From a checkpoint of a small mixture-of-experts model trained on Wikipedia.
Experts: 224 GELU neurons an expert, 2 picks a token, a softmax router.
Below are experts of layer 8 (counted from 0) of a mixture-of-experts language model. Rows are named router (the router's row for the expert), up (a neuron's input weights, with its number) and show model dimensions 0-127. Each number is 128 + 24 x the weight over its row's rms, rounded and kept within 0 to 255. Numbers have three digits each.
After each expert's rows: a language model's description of what the expert responds to. This comes from a sample of Wikipedia text that the model never trained on.

# expert 17
router:108152149163133087129136163141118107142131116061144135151115151118103116133123151123157116134124134068178151132126158117118140099112161141107138126090111166103143076098098096112117160131136124104143126129133136107122162121124130142082091078152137129143071157112148183140171146131176104131087106142148126151160142171165132125139110124145129115130107122107151121137125103157143103155109
up3:167133150127141131140138096091062119102129130121135129155123139108129099141149190113116101132149173116136159117103081110122137140126092124138102151169173107091112168137160147126141100109154105136133120118097120087153128132152119143166147134159119157117082138133170110107144117099150139104090099116095160092102154138178152131111153130134149134134130102119150129116112118126108185133083
up4:126119127106100110120088132153096124144150149116105099136120118180102091127103143099097123101141122126098110081110139122125091142127094135073105159126119140166146156104157101140129133096141138142081150111139118136149142121178136132155089114178148145161145108125141144124139126156142146095083081124139124119138141146150120122150128131136108123160156159141063127186144123153169175108152
It responds to: Words and digits inside date or time expressions after on, in or the, like "On this day", "November", "next", "same".

# expert 56
router:079125087157120113152159145162111127133133108142128152165108125121149127068136101115150145105172136115155118085095143112128148137131120164129138130149161108124134113131155146113159136089112076111081113127097100165161127142106105154106150116075158111145166100157129141139154160118151103112138156174143129126150112109157130132081173093143129131139142107106080142146113130093102139146147
up3:129102137174101129133126129111175114116157143118148111192154127167136132127117106164156140153140151129092124155187145098104107156137173174129105114113090100159088121132109114110104123139110156128134108112142092151143113126108119124110092165104105128128114124171136163106144125154116134107177118148106131148115082140115111158102118127127150170112154150111122127117080132124198141135104
up4:121111133167126159115096143154175143092083091150099102203133094159123116142115104125108080146089146100143108136122162190130141099117113101088136135081088139124129114121161148122104138144124106117130138171132122157095138118103118134144113128146138129134154111156152131135102137144140121129080154115108105150169149147136181127100137128110136161121102112146124088139104124102145086122119
It responds to: Pipes, digits and chart words like Albums, Billboard, Singles, Chart in peak-position tables, plus year digits and certification mentions.

# expert 11
router:140113177098105110155120147131094151145162137088096103113161124158141130108117071094160127132172169091158174113134143152112120176111134106127121135122115152141094127137087125174113107117104179108112122170122132171101104102146158164097134110131124167117125155136110146135127106079108133115091152129157122079111120109112144110125124163146128133119107168142140098147145120122104128151111
up0:113119119108128130120143142157126095124131148101128166132128103138109110154119124150105168158121178138124175133111103142151163125126113131115081162100135117100162165106117120140126119152093141133127095107158150150175081120105154114159135110115125093150128110102163091158167112151128103135139149133133121101100140131086101151138145146114175099148124171155145127115116108074138143091054
up1:147157100171107168119115095126128131055136122134127152117138143128143093139102108138158119111134093138137111118115123145183149138157143154125091160187165113133125101106125134112130102089206127086127109118138135165121142101160137159108114125122128110130109101139127093127123111149101134132133136118105127073085115117126091112162146130149132114082114105116117136146162104187154147125135
It responds to: Forms of be and similar linking verbs after a subject or modal, as in "Lake is", "can be", "has been", "became".

# expert 13
router:099132109135163137110157138150177126184148122138162143116132081139107133103103131108148153124099102150112115133093085128119165097156131110160162099113171099129122120095162100133168114172091120091134108129137117127173100113121116152110148159130133137137152101110107129146104142132138153143104118133122186114141118140147134098075131107115113072103107116192144121138171119150133143123138
up16:098164139100122155107130172132112135066116121115129107107118108151134128126131148128099099161106090106130136102121148077107135138121055125108068115143132114140142106136162168161105176124153155145112141142156137156119134128119086137164137146128132173144108146152144108183107122131153118107130128168087124105121186134122148151112126158125170107120126094147130155121121100129126162157120
up17:161181144161127150133144081162106128128122152146143096128148088132114145131113094106150168134105084122105128118115155134149148126112120143138109131130143114124150130181127076143081146139145121091091112130084153152118152113128109134160168106140157147108132077117140163138122093091127117084119131122124098159158145104093077165151140161130144149091146130107128129137077133139117104162141
It responds to: Word pieces inside Spanish, Portuguese and Italian names, especially accented endings like ñ, ón, ía and -ez, as in Fernández and Valparaíso.

# expert 25
router:115149117122103081147157099118120101155097121145120110178131099119179124137128168130120146160120140118202156146138131137113127119140100150108115103123159111142143102132131156115086143121085101148102094110097126158127101101129114100143106105149118116133162126140152176126171134131119103101095077084105127134122139112158154142150142137082146132122159161109129129150096104162182148136098
up0:139137099131073097154130197150105120155124132127154104116119122139110134121129132125142071144163085090110070090088141110139158131094111115135148135133129120122144110098102143104125098122184118083118141149160137106151113123135121123119138147126154090167159128146105116101118133118134146117124150169100144160159116155118167103166135110162108146138146142125164092126107144188145150128147
up1:103115143124112122137105133159151067136118165102082122094090106140119062118105159119129112111113092128132100119136154113146103145141182134127126134134148154134103092139100115130124150119123143134107157168123121172098110113114135115138115108125162138128107121154122142157115152140130125132139165112161091142104110124091088164082122129122109197138126121074097111156118121133184134155171
It responds to: Punctuation and function words in biographies about schooling and careers, such as University, graduated, professor, degree, died, and periods in A.B.

# expert 41
router:085142060108159094125090158098151129109150129147128136170137118128110146154105088117142106110108088204147148135137097155132171161153139110107145123124136125125107151139174166125146104138068136126128143115111184157132151095161142117100114110183138119111119146115130078115115123144120111160105112125166115127124132150151154111134142155133123153151152109098101102125122121099135110131126
up0:105085140114131133141134083143141174096132110177088145136101087182125071156146154093099125138107125108124177121158132133159180124133143100119149113152148148174125119104089094177124130077153120134155118093147141127154146130112098149136114092171122124166129093153137123119121153107156123172144149145139106143108147117160125121126140115142114113140115101134125149121076118123115118130146
up1:155122146130119136133118127117103140083124124156179136162093155109132144130116121128062131129125155149101113114142104175144180098113074110144101190111118140121146140096131122133137108158172141135138131149110131160135104112147131147123089110140179101185141122146134148109163131132120129160094167128143103113157160101095111107148115119141159114156146136100170133127092167131127097104151
It responds to: Accented letters and capital vowels in foreign place names, plus words in geographic infoboxes, such as Norrköping, Egyptian, coordinates, "Location of".

# expert 4
router:145167130117125122147148167127126150152120116108162145140118108126093132082112125168107157093135125155161091166109148107091117099124104144121153088115118095103112088093116086114126101120103095110118101125088109097095100122084120104095147148109131099122159095094112149072131158137117098110125125107136139103070134112111094111122115113100128116121110112119107091110122085139092097143151
up0:184135122139111108135163175167112101156170132130152117113136099113118144108106117135147137159108176132114163103119121118107124110110084113132106153162100085115152164095136101101117107127126135127145130166167125137136145118152133140164070117113156180163127088164114154138152137089123110137108149094115128142139124086119136136120158112114152095144151142137098138152157083075122130141097
up1:117122117103101111135169083123115109104108133117141149155103100146198088152159148144118161119104109107128165108149126148148099124159122156134167105091126122126101137112144118117156139190064135114129124107159123168135120131158133149125087175103089117134117143113079121107135108151147174107138178144131135162106104119133092138120135099142140168123106143127133147149136123126088142096113
It responds to: Scattered tokens: modal verbs like would, may, could before be/have; the piece ick after Ch (chicken, Quickstep); prepositions like of.

# expert 34
router:084143143123145150097120078160166126122125139094149102076081121096133081145136127149149162171115133137130128146142162114161150123119159136167164111138135148146078155135131125135116104110157112138116104143085097134151117136117085148157130115149121139128112171137149141108114134135141171139127128097080084121112111120080114122161130194140110117119146095112144159153087128142105150111113
up0:128170132144137176117138135132147143155143122117128107110136095135157113148107115134133148074103113079122136110128148127156079086125098161122118136101124139151167107122114121120143096127189134105108181117161162093093167077121158163133154123122148169104156135132124123142164123157125130132146100147101112153106092106107187123105115096137133141103130147146140099154124085107153159124115
up1:147134114144149186131117127138145126100103143153125114114113111102117161114162175139073149084124146164133140140098113133094120111164121102151142160124131144130118108108089123106157173159094113142124137123143136167114154161115135142130184160145134125138128110106162071140135106139086096095166116123144130159102099142132105100117101118086119092111195150126124113104128095115151114100123
It responds to: Nouns for people, kin and groups after his, the or a, such as uncle, mother, parents, members, children, designer.

# expert 18
router:161154145126093121123115106118125116145122103105105106163127151155149148149101112112096098102196130111088122083125167137121084124118092167158097074171134134136129141140120095133135140148149156136120098064144122121118169137143113126096173104129127129105110151128145195105158158109117139144110093119111113133086141109116095142132121093137127157140114146122128142124115136096153105157165
up3:116092091082097093116123141129136141119136191126146148146165126106116100113154141118126138116143148109130134121163150145132142145131160104125091096103135142131158077104139077106179165127100149131149188144168124123126124152104157127128123172105148148097139132099125163150150121138181096124104147113135140145119081175100119169136111130086114136153156122139117091130117149157115132132102
up4:131128148105090133138157117121145130101127144089107128134147108085151136136129123188130157147148135119124176085137180115177141101102143109126145118113148155149114086147126142158112118097141176108135137139147152144131170123101136144116079090132098135118114100153131150136141123091099157129123152105089123127125063119113114159119143105162118166127094102156087136114119160134083117082121
It responds to: Opening lowercase piece of a split word after articles or pronouns in prose, such as sc(reams), rec(all), dec(ides), sl(ave).

# expert 3
router:147161124125152152112116171164096128142109132096101142102129094140099125081101149130153150160148142163165152145130137157120146127114171099104124137127094097150134109114115106112112123067142117134090098147154152156109149097167164136095120110125090141096133138145166132145153114122131150172115111126087108074126123168108148130107116172182123108142115131089151129137117127116116152111089
up3:102103133179134119095131107112096119144139184165117152106155091156120118113151167166133130092089137135108129105105117111157179113119133145123158126109109173153141117154148111113138141120177171090092142152125140143115114131130106123137149146127130178098135130119138164101120120134095118149122159119099156090106164089154113138117139161122055117115112082106127156114137135143110136144158
up4:124132139080126155128146157120134138120136115089198128133116144129154112106161155115151105137083126187110149084112113112126126193168101097135150114090126156130129162105127141119142163100081120108109142097120091161136118145099131162162145148102126141117171136149118157097128110131153122177148093115110126136165132119164107137124132161092125176122146124146111100161115144136116119100126
It responds to: Prepositions and quantity words after verbs or nouns, mostly spatial or relational, such as above, between, along, into, each, all.

# expert 59
router:093124147115103149127093126150121106118132108082137089139158123104152105153164144150087170132100120148119160112157132124136126134089120158151147127120094131155119088143104125157094193122114131144117164135106067116095106152129129145101092144176168133120066144160115132088129096126151160123120116130107119145159106153159144114171126111165096117152149139147138138142104138099123104148128
up0:142116149132165088103107127094112117084117153110143110143100160103099116129146117121176156094164134126126131169117118143176120090146161112069124110157120143138123129134103145136100117152135101154144096145102098112119122139094133127139127078119110124157201108129153142133140079132156125151114148103192153117172110128106087127114136111143139142094131135154134099114151149100103138097112
up1:083121122169135088117112151115124188091132152148156175120146101122116127123144141139118110093130138094129110123113131125178122113133152146137115172123190097139164133123130108134144164112118099155118134169125167104099087101142089115150099094135147134182108119134169137112143141114119145143162121162130137149077137121093139110090130149082130119131132094137104111144132103092147104088126
It responds to: Political and civic words such as state, national, government, election, municipal, Party, Council, usually after the, a or National.

# expert 15
router:147113172091148134170149118159103154118166146101120131103121099120159112139123106148152171146148156070107124132123117155125181107115128109128108138089148162095109136155097114104141089129114131141141109096134084136110089131113154124112122123150101161160117111120155088161113130138109157124127172100161158090081147108162114093113134139144149137172110147119123145104148103163157103103136
up0:105087122158173144108139108093122090123143117181123132131134150127144109143140123116149131119105167112124147107109144149121084148095160099119117111153108139141129156085078131131176125102119120110128122099101139156138148150135106113161158077110172159111108159151187126145086125135146106109124098120139104127075151080132125119163123134151102144120147162108144121113157133103177139165131
up1:123128138134161149137123160135118094124154114121125132137165134071172111156108166141134135160151132140119132118087098113170155157139081126121071168120119102128080144131095136086126138107127181122171122139106144139112130132151100100157162125174135143119169185155163114147127108085096105125110105149141142135145148121137130139096158127120113138103149113096105072112125107113152118109113
It responds to: Past-tense auxiliaries and adverb endings in biographical or event narration, such as was, had been, severely, reportedly, initially.

# expert 35
router:092053102115147183104125150141112175173114117098143117107117102123174184112155114118099127138099128163118154078131160150159137151090106154127106133131144124151122110137120143111116127105177104096086128108082133202186118100122122142117144146103135124139112119137128104115152120149126107114128141142149143128165157145149158147132140124141118143131125099129106121137126123147136103154151
up0:111131091153133109160112138132100124137134111164111140138147125127125098129144170153161074129125172102123128112132153137146110153103170125149155093116135101126116104136128106114099086158139142130167110170141142150138139145121144133137124149107170133130138082116128097122152130143147139114088163066120133104135100165127155149143132147108069055143099086117087106143092163152116125138104
up1:154153090126153110131094144136151129095111113094139154127078122168115100167156117153101130118120157123138083130120139161109123169113151101115088128090124186115120143114141112141099116098107140116104155112126112120088150125114121107160135105119159145075117180142173128103127150100115155150076131116138148153134144104094117150105101160117106150100155110123136141148149106158140165078110
It responds to: Digits, percent signs and census words in demographics and vote tables, such as racial makeup, households, median, sq mi, Turnout.

# expert 0
router:128105143099104140123130134138101164154151131112139122087116124143161121113104153128112121134168184121125106135121153131129154128134119122132115152127128148134094126122067153139116131069136074133100160092122074118113098151123123121129129128070137134111174112128091166162084145128119188169146126156120110148194166133168111109147166126116092136122121124124121134117140106126101106140159
up0:172131105070141076115115130115125155099134132099102144096135178142163115182126115177129114110104120159125111128139110116143122114128111126100160133133160133110138143159189131126122171105159132139110115098126106123128115135133125126122148168133109099142131156165128119122103129091141087122187112140149071117117107136123154154135150148123156096112116142096200111104110158118110154106111
up1:145130161170108138114121151100133107124142139114121085160136147146079169153166118138125166124113126156074114115159146089113160116141118110128109141122129136108115093118131133118116166103190149109173139133135125139091084135120151144104121133119141112135162124141164153110125100129146168141118141084186137101114135174123095110111185089115112100146114146097157111082124128099107149125136
It responds to: Column headers and stat words in sports, election and results tables, such as Rank, Points, Player, Notes, the -ings of Rankings.

# expert 47
router:153118138121061121134138152135094170129142111138139075121171192156155139135124118115119167134136162102098125113145123126141124104104147113141109114143129112128158117111118117129111134134170139150137132185151088137140124121159125161115123083123138148119096151103155168163130119103109124156108142117113104097108125097080153140166123124188128097121113121088152121116089166092172101136119
up0:165107125133173113086129118127160126099121128158117171166157126110144117123142083120137151166142097121142122154130156102159120202130161109152141110097075114105167112111123130109126127122145159114107112111148085067139125168158118138119104143111127162146126156118096117120134104170088145118131115122125143084108124176128097118105134121091097156133144086092104122135153122129150106117130
up1:166113168100145159107148144120148096121105167177136135149155122152142133170094148123123143113095144123081109124153114121114087073122145113140141157131139124143125097155144132160108152144101106135148163119136135162163083163154140109124128068160106144163113104119104097117125154120100118150123162128127157112082119139108117100100090092109119155170123137109120174150128139147144151145094
It responds to: Verbs and past participles after a subject or auxiliary in narrative prose, such as found, used, said, felt, learned, announced.

# expert 16
router:141152099108168111113168156120091120140131122131111103110139111101095139142130157157115075132129159153126124135124127138155148145139115096168142124111139088113096168120155110157115101138164150148129120097135191141097158136120072100132163165110128100079172136096091119127109107163127126143092104097122113130130123122113115153126144185094120107110119101150134101096142159163119150126162
up0:130144112138105185107122146142156083140118150147154086092093112125147132112168134093105117141085151134129089121125139085137119126131147166107098132138125156125118144126153113123162112147142129118156093159111177134173123127170099107158121088067154134116127135141153138139145143108113132139088117145119149128135106172136131143144089142133102109153110110063170167117122166106114141087125
up1:118124184189121126125119116131112095160111156131097140079119108163136114162195109094110128131155174115114163135103117096158142158075107128132116161155150136123162121137120169142180136116137153102090102104095152108113119122120152117133146101158111148131089120105122128125128103137104134165097163140126144107099146143138126127089141188111113108134129147133107118148097124099102148134141
It responds to: Latin scientific-name fragments and taxobox fields in species articles, such as idae, ensis, butleri, Genus, Synonyms, Binomial.

# expert 36
router:120158100095131099157131165139100136101154116100151156127097117112113134108110153093111126121133114157181090170115132123082125109111103140103158096112132089111119104097123114118100119125101089101110109118095151087092135106109110118104153122146104099109121111077096121076124142148096113101120100132137097110094152110093102092127093085112122093123102115118118121080106103143119104130158
up3:140136110138128103126119124095131125181125173142122103157169129104120180093134120120153120116123111122158136074150152104138159143115133147152129096118112133141139098147144106123102123098146162114130118136143079141138105085113119137093115126130116159168117068136105114181109171108156085122137130102108150114128094147123091147121159132137112132130173100103184138130129148160108101146189
up4:116137116076109108087157108121092154112129132155101120122123144140131161154072111148076116151116154117113126110114102096121122182096106140143101131100109183125121140155186152152133095145140155109179144132110115125109102115141127141139132161124120143156137113112160094141129156112120128137119195102097149104138083153140118102134147160138143133109173163105081118130105138133150123134152
It responds to: Ending pieces of Latin genus names in species lists, such as Malthone-a, Trianect-es, Aphonopel-ma, plus Cyrillic letters and raw byte fragments.

# expert 9
router:143109106141166114178143089102147125110135131143101152080106146153108139131154108178120138116156107108129121147163119106121121118134142134150129162134098187168091151132149136076138107150088131147129127071096126115097119135135113135139164151135111130138130081128133095125106123123145067131160137126140140134124107107186145194094123132165180113098120138125121131107151118137137152117107
up3:097135125141113135099173134081126139093089116148123188130118145110109136111130137098113110132115148132059099132105142125113117110129128160147115157122148133103114110125149112145156162157149082157088122158137169139156107114108157131141110133142122127147136139084193154123176167111115127168137110147117132138161075124098095164136115093116082100118147154132142084130132148103127134124138
up4:184159197157160153139153133111161123155167128111058127150101120103125148141157132123106140111169113148132121136132062118132079110130143136113151115085119145107143061153128141162127118124126158115141096128155140125163130127149182126174129152128148129131117123118115117127105113090098135087107144120120116084125106105140134148146138120126087123170131136145168120117110127143134140101138
It responds to: Word pieces in the middle of words, often vowel-led after a capital initial, such as ous in Yousaf and Houses, ail, ole, oot.

# expert 40
router:151144134151138154131167137121122122163131122117127141140104112145101152147152132125121122143108125136098090097081130119075155092162094134115124138124139126114093111131124138155135150172078117110096160138120197130154174120113141147093115131139120146110162115104162154108154147170130162138103146194093142144131144135125119102110117165127119154102148103106088083118140119109065143138149
up0:144121119109099107139096122133103135127133128136157127153120105100118088098117127136125110116131169089146091098103163136171105164094139124143138152092133111162125167127131144146157150152154185125136148113120138117125157143177088103166143137114134153097142164118134162133105089147130094131070144146105185130147146099147133087146096098109155171114102125127139137117108133154156089087126
up1:096116125123128168090134069139121152102089169129167132134140097140162154108145162105135120116144116136096121105181125114122144140110170092129151122125147132159121134144144119175113098153167109167150098119110141135167122124118134094084133153113091131150119170100080129141170122141129139153100157126107150187128122167104139131132091155140143132123157099112112125118132088155091148121152
It responds to: Tokens opening cells in dense lists, especially minor-planet tables (JPL, MPC, Spacewatch, ·) and football transfer lists (Loan).

# expert 57
router:123121154145091115163145115098111135139165136133155120132131119140149151126185104125156118112150165149131144138116137145147153156126137092123094131146137115135119106148098156115135116158162101108130093155164114125106091100138144107146123107063148141167135128141126087190123080102105130124116131144113150126116155112071151168143096087129130113175097156169160123124106123157110149139080
up0:152141100137115130126118137145122142152157147107122130115163167124141105070140133165111123155124135096096128112156110098092088158137114132066094155107093130093118149190121151161165130123131120155125137124106126099163126115137161105138120131135130115139123153123139078155092127145120160120157059109135131117121122117129148146110155122114150161135140167083095139143120106184149181110121
up1:109133110100150165062157072103168136142131181122111142170103134110120109126136150130114146113131175150136147077135147127126105119120173166123109134151128086092133122101115126108144133141134133126116165127148114122149133164101124132111104086153129134099140150122163126079172106159158108117117112113133110109104104144111163176151165118116105102171139118130094156128119109093152111110164
It responds to: for, with, and, of, and verbs like received, include, won, linking a list or award to its object.

# expert 31
router:105097107169133111136090110096143134141139138112126138099129162125149096104148138136114123131154112146130128132125109113099113147141123123134174146129078095120139093115109132136171168170160132118171132160124130130123099126122147116161151117078117088116131186145107094127109142076105168110136093071156142151144103129117125095146142108103113164134168131171118127113163072147117168129142
up3:150145102110139106094133146110131154109150106103152133166105137107130136140134110119122129086115110108067101124148147137157169123127136127064114093109138112101137200119149110146170134111133170140075144153157131149143139117141102155111118115182114174139147137157135095107087111135107136154149137100122082129146145093103134132157103103101108103148133135119112150165152135173120156120139
up4:157082077108093150119123148119179132116131145132113096143116111107147183109139171146138114157157086125150133095141099126161101121130111151116121183105084190101108116097095144142148139117103107159148117120148083119106133121112087157140097136182133138134141127143114150124121130145115133104118090122114116158104145152174136125126107148173112120127115111156138123153132099139097161160147
It responds to: Short pieces like at, it, ad, and inside names and words (Alessandro, Patrol, cathedral), plus table pipe separators.

# expert 43
router:163105103132159142099109123092121104104086078173141133141134151117133083156069138168088138111176115089111109128166110142121160115124132130143094143109119088129180110117119144106180132127139150120119133145141104117132150112091127134151146123109138126110147102094140105167126146126138132138154150080161116089143133135144132102095177099139133125135121106118127103183160101099157118148130
up0:090126144131162125130134163097103152135126120109101113093132089164164158176147137116142120098155150130130127104129160145154105165124140119120188119164132153111125108164113084097105123149156138138110055186181084142129096142140132112141110098102141095129110139072121108115133092109152108133116123151120145160145130140107107104104144150142138105098125140122133076124132148149135137135145
up1:106105126159155120129109149147143144163122116086111123132128136103134123143121138103140085142150148106147129140108112110137123128156106129108098118155114105143110155089109143126093123135173148127105103133173135099124187159177141141115135149118135120143126091120153147160181122132102105091115132123172164101167116126182118185112122132116128096139126063115155118137134161124077136150072
It responds to: Mid-word pieces pairing a vowel with b or m (Gibbs, February, Cambridge, lobbied), and capitalized Am, Em, Com openings.

# expert 21
router:142129109157148140139133092113129118101102111179136141184111127129123128141113105138147091134155165085150095147119117111167150112153154158121146156151135098115165091134138072119158101137076141169124133122121175110111128141133117148138126150139147152139125133112131078089121176163105099133133165147108124109106136097117096115132148081139093086114137078133119122126079123117164113126105
up0:160145133153078131122136080108116135140124130133127134147088085130147157086095146158149126100115134131125103135087142149130169134141121124073118114097164130121107136130145139098163136162147149127181145118136112167162110117147121187136119105107120118121083132138157178098141168110097122144120094096112152153160104138142170133156145122121150093128130162110132113100115101135136085090093
up1:135127119140131116150128152101104135111163160113136118154178122147183144120124140113098152123099088132093141135113093101098147121113123147160089090148091154158141079086131119201126144152097175121107140127132132129173130151116060098126148092150155125097095144153103143131125137091136141150168109144150113124161128120130091161141119144143133132129124149131142113078147110115149117119131
It responds to: Starts of quoted titles and first names in tables and credit lists, such as The in film titles, Tom, La, Chris.

# expert 28
router:098160089158109133165148123135157120132123167107137177129139085155145133124105135169136177107104110161129132156110130137101120079127108146090123124128149164126116183177119116095166146111072092160116153106116139097086108137136145128115141134134154102114125132204127145137134130169117111117145128097160145148122149092137096139109142094100140125129139135078106154131144137122130124110125
up0:172141102105117117159157150102128097130177161148107079120138132130128127120148108087149148151190092144105119108102158143132143175093164121127078112111114130119124114122128123149109151116096126149166182130147140121157091132127150121110135174121139130087149114121139175118107096118127126142146128161099093130099128163118120142082153117150069109137136120129097120099135129081130162122121
up1:123185140101127140089126111096149125161138111122121127138165076053122114134109160137170125139121125113099088123148107164105113155086125123130136096115141128193153172105104116126144136152128147137103109131153161139082108135149148140151120116122147126136144084153086112145115122154116139082127139147130164143094110173106102120128084127136139130141137117156141123160152145091106127148087
It responds to: Capital letters inside acronyms, country codes and model names, such as LGBT, LTU, NLD, IB, FC, AQM-34R.

# expert 58
router:110116122148128128167133127109168096135140102121131112110154127148153069117166131146117100141144119142138146113131126102134103122156133124142150188129126141124109081135130103077140170151146076122108109123133112115112117185110123117158185116140116072145151104110106120137099120090168152124182139083149161147131142090145135130142123111102138151134131127168121101081104140149120129082158
up19:124110148129166148119110117117089080114152152170079138154131141119126164138107117127111144084144143126145154116103125115100147139144126148110149123149145151113131097151114159135162144123080147147121147131144099142117119087139109139097067197126133121118151117135123137088096155114102168129117136101097131088109137119150119152106172098134128146156176157110141144152121140071145143088172
up20:135095150124129155150128160123112116118081108153123113154108116116134115120083111116119133166106140161148130087157143150130103173081117142165115101128123132112129130106119143093111177091131152125125145154141127119091157152128155141139070143133155125157154161105083156106154119109110117088126144179135086105133140124144114133129110106150095170133187107120183087140130160158150127115137
It responds to: Middle syllables of proper names, often places or teams, after a capital opening, such as Celtics, Bradenton, Balmertown, Alberta.

# expert 45
router:160116130155161144132134119152141132144133123122131153125119136156127142134163105130134121140113104165169091140134184114117105105121095102151152147124118102121187082176110106115156112128139133163145101108152187112125150153134132073121152132101105096108108117120088081133145129144184110116136114097134120130089120100134129121121138108110150097179125143104081109114126105178120164089133
up0:133126144137162108149174167126156134154156111134142107103118132085108120121099132134135134116197165168131128104181150122120096134171150117127101095126117129156100190159133108113161124114153137148141129074131104153133136134128155154098133069112137131097116130167109155154148124095117101103110139136132169139073136142097154122119139114116117126143178120117128114084112130088122125129100
up1:149112160094119154130128143104074140081160136163145093103103129153112126150131174070134124161160136124140115137140093188145150127126138096116122099099156188126139116132113145126118111130124143136130149112098088134117149141138120136101137139110092141133095108119159121164138166150101104148128098143099080125139105093135135122167076098154123102144146195139125115112085135121126122130123
It responds to: The ic piece inside or ending words such as vicinity, rustic, orthopaedic, plus periods and commas, often in election-result tables.

# expert 49
router:133126119124192136115070111119140149138147142130125075124134166116163128100126084148122158159112115082135105117139122110122131140135134120119164151154125169102121103109109135132145079164104118128132150106155157125119116166122121089145152148134123102129173124119110102120118130085123164111139113147159105158066203148103161141083114142111151157086121123135122129108160121144107152130138
up3:211105085127143129141098143115130141108114147137139122140180140147159188115126152123121109117095122141153141125132134100161129140127138145118154130128116160155119137134105173139087148113153133145126132070087088160120123112100151134130081124144177139132143153131105094132115106131119142138109160130140161133069104150138132124132118124159129096076120126062101139094121107148112121122100
up4:120126143091114077125113141125127115130134138145141115175178130115124165121161120106145165103100128102104166133150147102136099095121128094128126128148092124112143118130115138148137098131118108145128100126112171085149153125130101142168127149142115182143124096123128117078132108087161131121160150121129136129160098159156133113154117150152082112157154176098148111110100175103155138155059
It responds to: Short pieces like in, il, on, ur, ol inside foreign names and words (Jo-Wilfried, unanimous, Nautilus), plus digits in birth dates.

# expert 24
router:115114133111111121087123080132153166108124113184118108132137165109112095126143089130123123121149111138100107143159129140164112105156126130145121117163142100145166150131133153145165138183177091089133122138073068118107127095122167135155145147117135134128135142092140148129117155171097101120145162115135121113147097101157108121105132089135163148098139101123110069125154113131141104140158
up0:135108149143110151184138117111121154129130122133114124141121084124183149132138122152147136115131135108085119117126127120126142102133108103168118157100089101146140080129084099141174111142135151144119156165133161083066153203142170126137084112151074111134161121121128154130141114135099115162128147142115122172140125140113114085112157110131135113114108114131152140080154108160126126129132
up1:122135117175134079138101162074130145127151175091145167125146186135126096129130096105148081160127136129078150104124137111118113139147173133078145156169115108172124104114112133142152134104162118093178123109105113107154129109183107140119151109134111153131100110157129127180166098161121148126115102129144115125123127167113150095145138126127126117160144119136149113117118135140120112160122
It responds to: Middle pieces of South Asian, Arabic or Japanese names and places, such as Jang-ip-ur, Mahar-ash-tra, Abd, Hind, Naz.

# expert 32
router:142139117156119120112119154110104101139118104115097089120124148134129099098128130143119132126132127149134127117143143138128155193106127111160101096137122120144116131134137126131130161114150149119162146108143172155120210130098090154123142131083131153092155127081139165093157118142149175143149141137059106114126143136129132163119101108194079135138136123134118095102126142083147108162154
up0:064132122152128129129169118098113141090156140148092151098073128159151102131131146150153131151106160130149150142127105154138098134127154137120154142143155143129147125130142125163093140118134105100140125101153134163124127078155129101120100147107149170091107151185078133139116083158129124151085147155141136130151126153175114114086137118110099108104108107123121091132113133142109115170082
up1:087154123105156123106153195124145133107121146145140112096148143165127132152112132118128152139155125142109110089132100100145173138091133101130139141186090138130154147129133112166150142133162093162123152144156116089105092124171117133122082126136097136107077133149113089121125090140145133131150123142121074098123092128123126148142109090140145124155135125185129129124173119140160101082137
It responds to: Word-opening prefix pieces like pre, per, aff, trans, comp, con, often in scientific or technical prose, e.g. peroxide, affinities, transition.

# expert 50
router:124156087119165133140113129175163160095151133136132133144091059133162118119139113152154128136089098136178115136150115118118126142127118111103131112145083160125140134198142151136138134140136079117132100115128078118092141160150110125140109127152131135134112188154122101154140093146137136133091141127161121142118108118127120116105116161092160149136093134107092158113151094139108102081102
up0:121109131126110113140157157105108166148126111092120119123192104126119106146139136118147155061163165104143121165097144128178143141133156119121114148146125104102118096125134136168157160106138124082119118141125093122184140174109142178119148111121131092163124124123138150106110069136116129122093150092104151110145134113161083107141102151149090147115086114126108125139101109136136148115141
up1:135110158090099128107122133115126130129133115152113143127154090120119146083105130083141090152087134096103112127170139131116122121130093171115122113128124145111173133130114159114129138103153169162174156149116098157161142150172152141089134132106154147190163144135084160130098126119139129134165116133102133107145153156094110113122127122160111124106105150139144173164091093141170132100162
It responds to: States, Army, Navy, British, Soviet, War, and the periods in U.S., in military and national-government contexts.

# expert 2
router:093143046134128136121152124122107164131127136151130176120147101094135112138100131159136132145043155134088143114147143098188140144122135160116134184091154148125121141137124111149142162172088162161125137111137137103122107147135138129135116133170126117132097096155154108100125128128097107122121122111129157128148108158115132110161133126081111086123116120154119179145128141129125111108159
up16:109109137120111155105152138131151142131125165186131137121192125130139109117115125125129105133160156135093144062156113114122103130098134119124130107097184087146150122130068127143158180165136129102130121120147117161156135151169107155138156103130093095158106133150084130139106145160163129111143127113098133089126130093101150170128147153142145102151104135152108160135142128083116113131136
up17:141090148123127130113124129113109128145130151106095122141186134131099135127141106160137080099091130193118122099151121160119151121110122082147089145167109132110128167155157123135132151158116177146155187150098117117124136127089138104089151135124131114158125116102145095141126118110143134091122169139136159101104133110127120097141093062165151101132135124133127114075115131103129152158159
It responds to: Closing quotes and parentheses after song or work titles, plus final pieces of proper names and place-type words such as Street, Avenue, Creek, -son.

# expert 55
router:092150144108159121135140120114145159101155096109103190152108144130130121101081116109132110125136079121172107149087164151115145104146125087105193112130145121106116173114120174106162121129107149152128132141118140121105095116091114128116107163119141132133079095116079149092152143130123113112114137102190110129117095135114147108115134139112125095103141126135169140101117119148140104088148
up0:115100103105174100110115111099156078104142134147079148124136125137119144118096142086133115094124146098120090123130138134155146146153192111155129129107109115135148125121104102127127133153107159168091161134095164165137121128131096096157123116127113102177129175105155138104137142151116162159153191121129136121156087079130123168108160098158120132141154135156132124109157132111142116108127
up1:129107146097113171146091098115145118113144139179120094117093131118153119162154122106169122120114144116111137123095139142083124125115103138158139151110087155116131140089122130156147117129103178142083137157148083128118117121143130133102103120130144159147149111099115200129123090121142148162117099140118139147149204129126127143115175136154111106090154133152098127134103177098104113133108
It responds to: The letter h and pieces like ah, eh, Kh inside words and names, especially Arabic/Persian transliterations, plus digits in years and tables.